python train.py --experts_per_token=1 --d_shared_expert=0 --lr_router=0.00114 --num_attention_heads=3 --num_key_value_heads=1 --vocab_size=20898 --rope_theta=500000.0 --rope_fraction=1.0 --qk_norm=true --attn_scale=0.125 --init_std_o=0.0 --lr_mult_o=4.0 --schedule="wsd" --decay_shape="linear" --batch_tokens=[32768, 65536]
Below are experts of layer 3 (counted from 0) of a mixture-of-experts language model. Rows are named router (the router's row for the expert), gate (a neuron's input weights, with its number), up (a neuron's input weights, with its number), down (a neuron's output weights, with its number) and show model dimensions 0-191. Each number is 200 + 40 x the weight over its row's rms, rounded and kept within 0 to 999.
Before each expert's rows: "mostly gets" lists some tokens that are sent to it at least half of the time; "comes before" lists some tokens at least twice as common just after its tokens as in all text. This comes from a sample of Wikipedia text that the model never trained on. Tokens count by the router's weight.

# expert 62
mostly gets: ".\n\n", "==\n\n", "==\n", " ==\n", "===\n\n", "===\n"
comes before: "==", "===", "The", "In", "-", "|"
router,181,190,249,174,208,281,192,231,198,205,247,182,212,189,226,178,234,273,169,161,252,304,274,198,157,226,145,141,237,178,217,272,203,180,214,161,171,293,273,201,152,294,233,243,213,273,185,143,217,243,168,152,209,214,205,244,177,187,224,198,211,194,187,198,214,159,151,264,108,191,196,121,245,217,133,265,200,284,225,138,240,192,182,196,209,157,155,250,159,225,195,240,239,171,196,181,169,164,238,162,250,232,165,261,197,249,242,260,222,204,122,250,187,265,144,179,87,173,222,196,211,208,293,185,221,162,267,228,160,244,177,174,203,192,150,255,200,251,264,177,203,180,222,225,205,223,238,209,170,164,169,198,225,194,195,204,209,172,186,156,169,257,227,237,263,182,275,160,175,187,193,159,132,203,190,209,144,216,145,203,153,182,202,138,171,207,215,190,182,188,224,228
gate0,238,231,196,215,184,285,163,193,246,220,223,209,213,198,167,174,183,260,168,197,223,94,215,250,250,173,209,217,226,275,212,209,261,192,241,122,230,232,219,223,192,289,293,135,203,240,189,225,164,222,269,200,169,185,160,212,162,197,205,186,215,178,222,237,187,235,166,242,165,208,163,189,272,214,219,270,199,154,176,168,138,196,139,232,233,288,148,192,179,139,168,203,184,164,206,262,185,162,161,159,191,214,242,205,212,186,189,253,219,267,158,192,208,208,147,257,155,172,240,281,198,210,136,227,230,148,100,186,281,253,259,245,226,241,183,227,244,222,260,205,262,180,158,172,248,254,206,180,194,220,194,211,247,131,175,212,248,218,120,303,181,166,242,238,170,223,141,205,227,202,202,122,234,127,207,213,206,233,166,171,211,208,247,193,179,265,199,145,247,225,176,172
up0,178,184,179,164,254,172,262,258,172,233,206,147,157,167,252,222,211,95,180,151,207,223,192,168,200,285,149,202,121,172,193,196,175,247,197,304,173,232,152,180,182,207,100,159,239,141,177,233,229,240,188,219,182,234,169,162,221,180,207,238,211,218,192,139,213,185,223,192,166,164,237,254,166,208,219,213,185,238,162,164,225,245,216,218,186,156,265,169,219,230,151,235,185,192,209,162,197,246,175,178,194,228,193,230,185,156,216,126,221,185,279,229,187,137,280,174,218,177,203,165,186,247,291,269,205,174,266,220,125,175,137,218,178,141,216,152,281,206,197,230,138,180,215,191,235,200,157,194,199,185,231,175,180,223,195,200,261,163,286,128,182,212,211,281,251,262,205,188,137,223,184,188,301,183,192,164,194,149,158,222,237,239,111,185,173,133,170,151,157,258,197,235
down0,248,159,255,240,221,229,68,224,187,186,186,220,141,194,265,236,192,217,202,260,142,128,210,250,165,163,244,198,172,249,221,188,193,241,189,168,275,263,190,187,216,234,181,192,168,176,243,186,194,201,164,209,215,167,211,256,179,152,169,156,170,276,201,275,209,190,168,203,228,228,198,220,202,164,191,184,154,224,187,212,211,199,225,205,261,273,206,258,209,218,207,124,198,231,153,241,125,177,226,221,196,175,225,209,194,195,156,266,248,234,175,225,274,185,116,180,189,223,129,224,184,243,159,179,194,250,191,249,134,191,228,202,236,204,232,213,325,224,136,240,324,266,182,211,222,232,250,148,224,292,239,259,246,190,223,239,166,178,204,242,215,230,209,158,208,215,204,127,190,166,182,172,197,205,153,166,232,218,274,211,158,204,161,284,234,129,167,250,194,178,230,151

# expert 29
mostly gets: " August", " October", " May", " June", " September", " February"
comes before: " ", " –", "\"", "-old", "i", "athi"
router,172,182,227,224,266,229,224,170,168,236,163,154,189,133,105,214,288,166,232,203,175,215,175,200,215,263,206,214,170,235,202,185,224,171,192,155,242,232,277,145,158,285,227,234,145,205,227,219,205,213,150,281,211,242,257,235,176,131,164,200,219,180,171,187,184,232,171,210,164,176,226,193,212,220,153,145,200,295,162,180,236,207,178,278,192,176,195,186,186,238,224,205,172,162,257,195,224,163,219,179,246,192,163,269,255,221,172,200,229,179,191,263,167,203,235,168,98,159,229,241,250,170,170,253,195,243,269,210,142,235,162,141,191,143,143,163,234,228,163,233,180,202,237,210,231,184,203,214,229,234,246,136,321,143,252,178,158,227,177,243,167,174,229,171,228,135,202,158,145,159,217,191,143,153,167,193,204,297,168,167,277,259,164,198,158,228,164,214,139,145,162,201
gate2,253,212,237,164,212,214,188,182,113,204,243,190,151,191,149,161,198,162,188,183,220,217,242,248,154,144,209,231,150,226,125,131,190,127,221,183,140,191,188,171,243,239,148,215,232,201,181,186,181,124,190,182,206,211,192,149,240,231,184,213,291,300,189,233,213,214,135,271,169,215,221,137,219,195,258,204,161,211,206,107,226,214,171,86,150,242,192,244,157,153,193,270,159,153,205,190,214,195,144,175,75,223,149,150,245,176,202,223,203,209,208,181,218,213,302,239,176,194,167,188,241,195,228,170,231,220,175,272,196,140,214,157,267,160,180,136,215,260,207,266,104,176,199,183,242,178,221,262,176,211,196,182,217,167,164,230,184,183,199,274,164,222,231,211,182,221,182,166,166,149,175,243,195,150,137,203,171,184,185,214,223,159,112,136,179,211,182,241,184,238,190,234
up2,212,169,230,210,241,141,185,167,164,154,137,172,245,251,103,238,177,241,209,251,161,123,170,188,153,265,205,189,236,176,194,160,219,255,193,227,239,220,202,196,207,151,178,236,173,244,217,235,153,244,239,178,214,206,249,243,206,197,218,213,179,109,233,177,161,284,229,106,212,183,214,242,185,280,194,233,202,185,332,294,203,152,229,130,210,170,269,125,229,221,194,175,115,220,192,249,179,179,276,198,198,160,174,205,206,156,271,182,232,197,280,208,168,271,194,185,170,231,210,179,205,225,169,236,226,277,128,175,176,216,221,128,146,192,223,242,256,217,198,203,237,229,247,233,207,208,169,187,250,153,135,203,181,250,178,210,110,201,147,229,222,209,239,132,226,256,172,151,177,229,173,182,180,165,218,148,223,191,186,162,216,227,188,186,228,209,182,188,170,147,218,272
down2,236,252,132,202,286,227,156,226,217,188,169,165,159,160,221,175,235,268,142,204,200,217,209,244,255,182,235,190,241,174,148,248,216,192,185,250,161,223,193,237,150,208,250,186,155,247,199,220,170,213,220,142,185,212,206,188,203,214,231,243,235,268,183,266,191,217,257,221,194,224,163,243,130,152,144,192,243,210,161,220,194,223,202,168,215,137,228,191,194,194,190,219,258,111,191,236,202,195,189,150,233,248,303,241,185,132,200,204,183,240,117,211,206,229,192,123,198,176,227,167,191,164,225,161,234,230,198,206,245,189,248,193,265,261,260,175,204,198,214,246,145,128,182,168,182,245,236,256,145,316,161,191,226,199,246,199,213,185,178,200,138,230,127,287,111,209,143,165,226,193,233,163,223,179,149,198,220,182,208,152,205,267,214,116,202,309,247,253,144,183,260,190

# expert 12
mostly gets: "ects", "osing", "ination", "aying", "ection", " love"
comes before: " of", " to", " in", "ing", "ed", " and"
router,184,160,185,225,244,252,223,137,219,264,214,164,197,239,141,194,180,280,176,245,251,220,210,216,210,210,224,193,205,121,171,171,210,202,254,216,216,247,246,164,151,267,187,238,221,226,270,153,171,210,179,157,139,144,173,244,175,165,234,262,106,108,163,192,174,217,256,218,161,212,193,178,212,201,128,223,233,183,175,199,263,218,223,180,166,115,153,155,231,229,233,148,214,240,288,117,179,209,244,227,247,208,167,240,259,260,239,178,270,120,226,180,158,279,185,198,168,184,287,234,237,159,303,227,236,182,271,227,206,295,211,198,261,127,204,192,176,223,194,249,241,142,144,249,193,191,194,183,214,163,252,141,235,200,183,208,205,216,202,209,219,261,215,215,228,202,253,188,167,221,221,219,175,207,202,214,212,263,217,242,193,204,202,150,201,209,165,226,266,173,193,134
gate2,146,151,218,135,233,200,292,228,207,236,267,187,208,221,162,168,200,263,165,220,165,201,258,158,205,156,218,205,162,197,227,198,240,300,244,272,165,135,199,264,323,252,231,191,185,199,230,205,226,181,177,240,176,279,196,171,186,156,241,149,212,259,256,186,158,165,225,194,208,204,249,187,197,225,195,250,139,118,217,139,219,292,206,283,201,278,125,293,216,228,244,161,126,137,225,204,263,194,220,202,261,121,215,233,207,155,185,178,221,227,157,195,160,178,237,210,215,178,225,227,214,236,237,269,194,233,123,226,226,250,224,189,254,217,200,185,183,133,220,180,266,286,202,238,263,167,218,199,235,213,185,220,215,222,250,209,202,230,216,210,188,231,276,183,208,221,197,209,254,203,170,262,143,188,201,202,178,250,158,182,220,158,224,169,169,174,207,177,182,248,161,199
up2,263,157,188,174,112,219,219,191,230,182,193,286,249,220,133,195,225,168,267,199,190,205,251,236,259,173,132,315,227,176,177,141,195,247,156,181,276,235,259,150,191,242,279,198,200,215,253,183,290,211,226,191,237,253,143,269,197,194,191,188,196,218,245,244,183,234,199,200,164,144,187,207,215,263,229,184,237,196,229,244,182,139,239,214,162,215,212,170,214,198,217,189,207,198,202,279,158,210,219,256,227,207,148,269,212,183,126,212,174,222,251,278,150,222,267,250,139,238,163,180,183,209,181,159,202,190,135,197,218,235,180,224,172,241,157,175,231,198,188,205,288,237,115,137,223,197,172,191,192,188,195,216,185,177,219,218,165,170,211,189,264,135,228,210,214,230,328,195,204,271,171,165,197,196,212,143,199,181,133,249,138,257,202,123,269,212,208,236,159,187,197,191
down2,206,153,253,243,186,218,278,222,231,222,221,195,210,168,234,192,138,190,145,153,188,204,240,239,172,272,249,192,187,222,157,224,247,171,238,133,218,222,206,149,216,224,263,189,214,263,175,237,204,245,177,244,288,251,189,176,223,259,190,216,207,227,205,110,228,147,210,217,226,111,217,274,215,213,213,222,176,186,183,215,203,289,236,206,174,281,166,269,238,197,218,163,212,155,138,171,175,157,212,227,212,175,205,199,153,198,187,302,174,202,167,210,174,217,258,142,219,195,210,251,316,197,244,230,154,258,136,224,109,263,228,180,228,210,228,235,184,158,161,191,229,224,260,194,199,266,235,215,201,223,214,229,207,243,165,216,139,197,185,254,186,149,139,141,160,137,167,138,224,158,223,270,123,165,267,171,230,257,162,239,197,183,219,131,186,160,191,203,139,158,183,198

# expert 49
mostly gets: " =\n\n", " spent", " Binomial", ";\n\n", " able", ");\n\n"
comes before: "=", "|", "Personal", "The", "American", "Population"
router,170,210,147,109,241,303,210,247,190,218,211,210,276,179,177,202,213,260,201,203,219,283,298,171,186,189,157,187,226,152,130,226,248,197,197,201,203,197,227,175,146,244,230,152,219,222,192,210,207,276,177,181,207,193,200,171,193,173,244,189,164,191,165,157,216,214,207,192,70,175,210,100,266,227,207,230,274,253,221,134,177,154,145,195,164,212,143,208,150,194,136,184,254,244,190,159,203,140,248,292,238,277,160,220,230,146,146,251,238,156,161,230,218,270,164,259,131,202,194,186,209,178,225,225,266,209,241,239,171,213,156,185,272,164,144,244,198,304,186,193,165,168,196,193,150,223,225,198,140,182,174,161,229,232,179,210,186,210,163,148,141,185,213,168,230,163,263,160,198,254,168,184,131,185,178,194,166,204,223,164,185,197,191,233,190,219,202,153,233,194,160,167
gate0,212,123,187,175,206,241,277,208,163,262,192,171,190,205,179,242,212,207,159,178,231,220,183,128,157,144,188,180,165,192,191,195,185,241,124,120,199,167,192,228,250,209,272,228,234,194,170,199,106,243,133,86,155,267,159,212,216,260,116,200,190,211,173,138,159,237,228,176,128,246,197,124,229,105,122,210,244,194,236,249,257,179,182,241,213,181,237,82,198,211,238,200,228,220,180,233,217,222,116,107,240,195,203,231,147,178,165,216,187,227,297,158,192,238,205,187,241,213,228,224,232,149,213,150,218,177,147,229,182,189,205,235,229,192,211,198,217,255,181,123,186,162,199,216,207,145,140,190,215,190,193,206,166,119,192,182,192,191,201,234,257,218,236,210,209,176,211,219,278,198,261,188,261,171,166,178,179,145,259,158,222,172,185,165,156,227,180,191,157,166,164,227
up0,231,250,187,261,182,221,150,271,197,206,164,207,195,249,166,242,211,156,174,208,214,171,190,173,162,219,108,154,198,217,173,221,228,174,166,197,158,146,175,264,183,167,202,229,223,273,189,252,193,280,182,208,177,242,163,182,199,158,171,160,198,185,239,107,169,241,197,229,193,190,133,219,189,247,214,243,166,202,198,172,147,85,185,254,233,151,203,204,178,220,243,166,152,222,201,158,241,297,206,285,270,237,233,212,213,148,178,173,219,120,257,208,144,203,217,231,172,173,164,188,189,209,229,218,211,204,203,168,180,251,233,105,131,217,284,179,187,185,155,222,168,169,216,253,195,200,173,212,162,262,199,154,362,219,189,209,218,168,161,188,183,195,140,143,215,142,232,214,193,230,185,169,205,187,260,154,249,168,91,165,196,246,135,174,225,214,202,180,261,231,222,173
down0,217,259,201,138,167,206,155,160,142,181,144,225,123,247,140,174,223,209,138,249,210,131,222,228,205,158,147,195,142,236,212,256,202,172,145,194,208,158,207,260,189,175,226,146,198,221,205,299,144,207,154,176,176,250,172,161,186,188,181,133,206,228,167,167,140,248,190,99,216,188,163,199,236,189,161,226,193,237,199,179,233,134,221,220,190,162,211,125,247,193,218,130,240,231,173,246,188,204,217,200,251,178,196,133,181,212,137,157,233,97,225,172,253,171,119,201,219,144,199,242,187,209,214,177,208,283,150,228,202,169,283,210,213,191,216,216,182,166,199,217,185,225,146,218,183,146,129,187,162,226,210,204,142,162,182,207,168,106,169,144,207,206,203,170,277,183,235,216,262,154,254,209,199,213,199,151,172,129,216,108,184,171,209,192,219,276,159,224,222,189,311,222

# expert 60
mostly gets: "10", "00", "12", "11", "14", "15"
comes before: "0", " |", ".", ",", "%", "th"
router,170,181,196,186,284,201,255,172,190,204,194,189,124,232,111,165,174,242,215,196,200,276,247,187,110,170,163,194,200,195,217,237,225,201,136,232,198,206,158,171,152,177,215,254,164,269,215,277,241,175,149,203,216,150,222,242,192,155,332,209,144,207,191,183,305,204,218,190,174,234,213,97,190,183,157,251,189,192,181,183,216,168,140,217,191,165,157,150,175,263,212,149,171,235,182,143,147,211,250,165,167,229,169,209,171,247,194,168,207,148,197,236,219,291,237,207,187,215,216,217,235,163,220,263,201,176,240,186,219,231,182,192,190,213,176,315,177,183,216,195,186,226,221,196,194,189,239,134,178,264,208,208,222,174,123,272,214,170,199,147,161,234,235,212,223,166,274,121,116,186,210,198,219,186,234,239,142,213,240,195,174,246,157,159,186,255,96,143,222,217,153,199
gate1,241,276,243,179,244,190,184,223,177,228,146,270,176,160,147,145,177,229,197,153,180,192,218,216,205,212,197,295,157,219,196,234,212,241,128,288,225,221,143,212,221,150,151,226,197,257,125,177,181,198,149,175,172,204,165,220,195,221,140,215,170,223,180,144,240,250,202,221,179,239,216,222,193,209,161,219,162,238,183,208,210,183,200,276,260,260,128,201,152,246,174,200,313,207,221,174,164,218,132,219,270,162,163,257,244,167,217,194,216,165,219,212,245,264,170,231,205,73,205,235,231,189,180,205,231,172,154,222,180,111,162,222,192,244,267,174,233,161,208,211,198,190,188,168,194,163,241,184,151,188,233,165,207,155,141,172,239,165,190,237,149,122,258,137,210,144,207,205,120,231,185,220,200,156,226,276,192,221,216,142,185,163,193,94,251,179,188,188,186,230,291,216
up1,178,198,243,222,204,242,210,171,253,163,199,202,201,237,232,209,217,183,180,173,219,87,203,274,176,209,188,219,196,248,160,155,181,151,129,209,291,268,142,239,219,222,296,128,280,228,167,195,199,189,148,231,214,181,228,212,184,134,184,254,172,252,173,105,264,249,190,187,270,223,191,192,167,159,189,279,205,225,157,202,203,233,197,191,149,142,215,171,152,149,196,265,182,158,235,235,145,159,199,156,132,207,205,209,139,245,165,187,144,271,183,171,179,142,125,182,185,208,229,184,225,157,252,171,240,140,235,217,143,194,204,176,222,201,128,199,164,162,198,174,241,224,213,207,230,211,270,177,259,215,188,256,233,109,129,164,187,186,216,195,153,197,232,223,68,214,269,138,237,166,212,165,181,182,229,206,219,213,235,192,202,248,206,173,205,175,268,222,163,172,222,208
down1,170,165,146,136,198,178,201,210,200,227,106,186,158,128,116,181,178,157,267,223,232,136,243,210,233,231,256,182,110,249,291,204,199,241,265,183,161,121,223,193,208,227,109,248,232,117,179,188,208,202,244,169,219,216,227,195,153,199,233,176,260,196,267,250,155,201,216,227,181,158,244,169,240,159,237,212,198,144,199,224,187,168,220,198,177,199,187,216,157,305,184,206,185,168,226,159,231,162,162,241,207,190,166,225,234,268,235,193,231,150,165,218,161,206,272,182,207,243,272,215,179,205,148,171,221,218,237,250,185,236,161,215,201,132,215,235,182,141,178,206,232,218,140,237,179,231,123,235,167,135,263,153,192,216,201,136,187,178,201,201,151,221,259,121,245,157,170,171,216,196,203,185,239,173,179,223,169,152,201,163,173,177,241,192,175,158,90,221,231,213,178,309

# expert 5
mostly gets: " together", " along", " living", " lived", " associated", " Y"
comes before: " with", " by", " in", " to", " and", " on"
router,260,164,249,141,234,209,211,170,243,196,228,197,191,185,169,195,225,274,181,214,220,244,167,221,128,175,235,263,181,218,171,181,236,162,191,190,260,277,270,195,221,220,209,221,156,180,236,277,177,232,233,229,188,163,196,193,184,221,256,217,161,228,128,207,222,228,195,238,169,200,218,194,144,170,191,272,211,252,206,189,205,147,178,144,181,191,180,216,208,229,214,149,267,181,300,147,180,170,328,202,256,216,222,163,277,196,222,256,145,98,156,168,183,256,173,156,112,249,252,209,223,176,231,202,136,210,265,212,184,225,178,213,188,151,199,250,217,211,159,172,266,165,248,199,186,181,212,175,167,254,202,196,199,223,197,245,210,255,190,154,225,214,240,229,239,125,308,200,148,230,261,123,245,183,154,172,168,223,228,190,236,246,88,146,151,226,182,191,218,190,228,236
gate0,245,227,286,143,138,133,244,239,124,219,175,265,238,252,182,136,221,176,159,218,148,229,228,194,182,171,177,140,229,204,176,191,168,169,220,224,217,192,195,199,270,208,245,153,161,192,312,248,236,221,157,211,143,221,259,188,197,171,200,237,252,288,200,158,207,198,120,222,208,242,178,223,204,224,131,192,188,239,190,210,168,132,156,203,228,241,203,192,156,259,144,139,212,161,180,192,227,213,269,196,235,211,139,137,226,267,200,199,242,232,200,151,221,168,213,261,152,182,203,224,198,210,183,256,209,154,209,255,153,142,292,185,210,200,288,210,240,188,236,213,224,227,164,200,222,103,253,160,189,185,207,190,230,237,197,233,138,199,211,162,124,151,158,198,185,187,264,220,189,171,220,261,171,173,233,140,146,262,168,189,258,162,166,91,146,217,216,239,197,183,190,229
up0,207,197,279,162,156,205,92,189,201,147,167,217,267,165,211,217,278,231,230,162,238,209,140,171,176,200,171,157,234,175,183,155,278,188,171,213,291,233,86,168,237,194,245,184,202,176,206,170,203,98,240,187,140,201,135,133,220,188,235,213,213,193,230,126,233,96,233,214,163,174,260,169,175,212,247,284,234,192,256,184,192,208,169,211,181,175,184,136,166,221,190,167,217,210,258,192,131,170,212,203,172,193,235,228,197,204,210,277,216,169,166,224,156,159,196,156,143,224,163,228,153,192,200,267,173,173,194,266,276,221,184,207,155,208,133,254,196,221,188,220,177,188,258,163,154,199,175,112,242,191,210,155,187,194,257,246,172,183,126,153,215,187,268,198,115,197,219,231,195,276,192,227,250,211,163,201,223,202,182,263,182,235,214,126,223,187,182,256,224,239,226,187
down0,243,185,208,119,162,233,190,228,166,197,186,208,189,222,194,130,225,206,238,220,178,139,216,276,173,180,143,150,243,244,178,299,231,279,257,161,212,239,207,300,202,227,223,253,251,213,146,287,178,222,191,245,133,148,254,134,214,129,192,250,252,270,207,236,196,211,294,193,237,245,209,180,283,157,168,200,252,174,235,234,182,210,239,202,113,261,234,164,224,199,233,183,226,181,208,225,206,196,222,216,252,136,165,191,210,213,199,143,239,209,170,205,265,178,183,209,253,181,217,207,177,187,226,143,222,268,220,214,253,191,228,157,204,254,200,165,199,175,151,217,287,206,231,167,220,232,157,109,197,212,184,196,267,214,166,191,238,201,220,267,145,253,232,169,252,189,188,192,248,256,171,238,206,223,243,128,229,178,198,141,200,103,181,212,132,240,224,183,172,199,215,157

# expert 22
mostly gets: " football", " Chevrolet", " Ford", "ington", " Lions", " Football"
comes before: " |", ",", " (", " City", " League", "\n"
router,226,157,245,182,234,217,204,194,192,191,223,160,240,215,123,222,247,194,165,213,284,199,244,188,193,241,171,183,160,182,219,267,211,202,132,159,116,183,252,201,104,217,136,247,125,184,175,155,283,287,162,246,220,178,185,189,201,194,329,174,214,200,141,177,234,255,270,185,150,225,177,126,216,239,199,155,145,228,238,201,230,210,139,221,201,202,133,201,176,183,178,230,158,142,268,180,194,194,207,199,177,223,179,145,203,275,170,184,201,226,241,252,156,252,110,231,204,202,185,175,287,147,215,176,201,170,301,182,199,231,175,149,208,187,208,196,205,227,188,217,194,206,153,190,216,236,233,181,211,196,215,137,282,151,212,237,204,241,228,195,224,187,279,150,167,182,188,132,155,148,157,197,110,157,226,141,179,209,143,134,217,198,266,213,164,232,171,224,219,180,208,175
gate3,146,176,207,98,215,244,219,266,186,85,183,219,170,192,145,197,208,161,227,210,215,117,250,253,158,266,194,199,194,198,182,270,276,191,263,298,185,248,215,235,197,222,163,224,148,226,198,177,234,267,206,216,237,184,194,255,255,229,247,162,232,226,225,218,156,217,189,198,250,264,167,160,172,204,216,170,235,213,273,220,269,234,169,150,175,223,138,174,197,123,240,210,151,203,183,188,180,146,175,219,162,216,234,144,252,246,185,202,249,177,189,237,157,245,134,200,197,216,163,115,213,188,178,199,149,160,229,189,243,174,192,240,241,214,266,276,153,238,227,216,140,166,217,159,268,220,197,193,127,119,207,138,201,210,190,217,207,172,227,250,222,126,221,172,202,168,114,231,169,223,241,185,177,233,193,201,192,193,194,116,209,172,151,236,157,179,228,169,237,163,149,116
up3,275,203,215,189,195,171,231,282,167,153,251,212,204,191,237,239,275,222,189,187,172,208,233,180,236,251,176,232,261,99,224,228,267,175,227,200,122,139,197,203,189,193,205,233,225,126,186,304,155,269,268,220,282,228,226,188,224,185,168,220,165,234,215,219,194,249,280,217,227,212,221,145,119,267,130,160,228,242,236,240,195,161,167,173,202,194,203,172,211,183,170,195,185,180,280,210,163,112,166,131,183,176,284,232,183,184,187,125,195,220,162,223,190,155,209,224,264,180,116,190,121,236,198,234,222,253,261,180,187,213,207,241,197,239,212,161,224,133,221,102,188,151,242,111,149,232,127,212,190,189,201,170,194,181,208,228,202,175,175,218,175,184,179,164,198,197,268,217,202,182,152,251,172,250,185,194,174,216,204,193,215,242,239,223,129,234,194,202,215,126,166,253
down3,198,194,210,239,215,207,249,182,206,191,159,221,199,287,198,61,202,266,159,191,238,267,182,132,173,231,246,161,150,244,195,234,147,215,217,165,181,224,210,143,205,185,206,241,146,209,219,236,191,187,257,247,206,174,189,210,263,199,205,216,204,166,181,202,271,251,209,198,181,265,190,174,206,278,157,232,186,234,161,152,151,249,248,154,171,211,188,166,188,166,111,203,246,180,196,255,196,194,222,309,235,215,271,203,181,199,175,203,234,110,241,189,171,172,256,201,216,239,226,229,191,219,266,186,161,191,189,166,257,72,250,178,185,265,217,232,216,204,145,190,252,172,231,244,216,211,261,193,280,195,196,99,181,190,164,205,281,182,154,244,136,219,157,142,198,158,204,168,150,235,178,198,140,213,221,242,172,166,290,211,192,152,174,164,169,194,133,196,201,213,173,156

# expert 7
mostly gets: "08", "09", "07", "05", "98", "96"
comes before: "–", " |", ",", ")", ")\n", "),"
router,279,148,204,153,173,226,259,186,215,247,160,143,197,159,162,210,188,184,209,249,245,286,210,238,177,236,165,173,195,198,190,161,314,178,253,171,130,210,241,163,124,205,168,217,184,226,275,168,200,203,149,224,278,151,206,269,292,251,274,201,187,208,175,144,210,250,216,201,167,165,208,171,275,273,176,237,248,226,250,168,179,251,212,224,218,222,179,201,168,259,198,230,213,168,270,220,170,195,285,173,204,259,120,228,258,158,183,216,135,145,206,158,271,214,217,199,174,172,218,253,226,158,226,193,228,162,212,231,171,220,140,151,212,156,186,193,189,202,252,144,208,210,168,226,146,139,220,213,202,139,190,152,194,169,179,184,199,250,209,285,202,164,200,191,293,149,195,154,188,247,191,216,150,187,225,228,211,217,131,185,181,248,235,112,185,180,213,123,177,145,198,203
gate1,206,262,135,219,209,228,195,161,211,237,261,179,203,251,175,200,85,234,246,183,292,185,194,149,197,237,244,250,128,241,205,138,262,182,171,161,263,190,200,170,214,204,187,237,190,168,219,234,213,242,270,208,155,198,179,229,218,137,185,252,210,202,186,173,199,247,219,271,244,173,193,165,217,191,157,156,184,143,143,161,161,207,181,195,267,200,216,180,179,250,181,188,153,151,179,210,171,186,238,195,253,270,222,178,235,222,200,171,129,144,239,150,247,181,209,173,268,180,156,181,245,154,196,231,276,196,175,208,279,268,223,186,280,163,241,195,235,100,155,145,172,284,84,239,170,190,201,199,231,174,275,228,169,249,168,209,226,197,222,280,207,190,154,166,196,230,168,155,174,271,269,195,148,208,276,252,226,201,251,147,198,216,195,207,221,192,243,226,179,202,187,204
up1,146,170,226,218,171,199,173,179,161,132,179,199,240,164,261,216,186,211,146,145,146,268,169,188,251,145,181,260,176,209,286,176,141,223,183,219,193,193,173,183,210,202,251,203,179,213,246,186,180,223,176,267,244,185,170,191,225,206,221,218,168,159,273,174,273,196,191,148,169,204,235,263,213,248,255,181,183,272,251,281,223,224,174,154,185,181,161,200,235,179,228,255,217,227,264,201,260,171,207,194,188,235,182,238,144,203,234,230,259,228,188,238,244,291,112,167,198,173,231,189,179,288,198,201,143,169,220,205,153,90,213,193,86,241,174,235,196,268,237,182,222,189,306,163,237,190,247,215,219,174,168,160,194,137,275,188,176,229,185,170,231,215,178,217,190,186,233,296,197,132,268,221,206,210,140,164,187,194,212,177,143,252,216,228,194,218,145,141,263,167,165,172
down1,149,220,222,201,222,200,303,202,256,197,213,198,129,174,130,200,210,228,172,148,239,163,173,212,221,155,156,212,219,272,83,196,242,194,112,254,171,275,230,234,225,226,154,255,229,234,189,219,263,236,183,214,173,174,209,264,182,198,124,158,165,189,144,237,194,251,277,179,206,174,160,226,166,188,168,226,272,176,181,212,201,239,149,175,247,165,189,217,137,211,227,239,155,150,240,239,215,289,174,218,159,210,183,185,229,197,136,142,228,211,228,136,184,181,170,197,181,212,195,198,235,220,242,180,201,261,124,258,198,193,99,202,186,199,178,211,219,190,193,183,102,145,151,255,193,154,224,200,185,270,225,132,188,161,194,198,192,161,231,250,229,194,269,135,184,322,147,177,207,232,272,151,234,222,153,208,210,185,204,208,156,176,212,185,239,148,177,265,234,192,182,209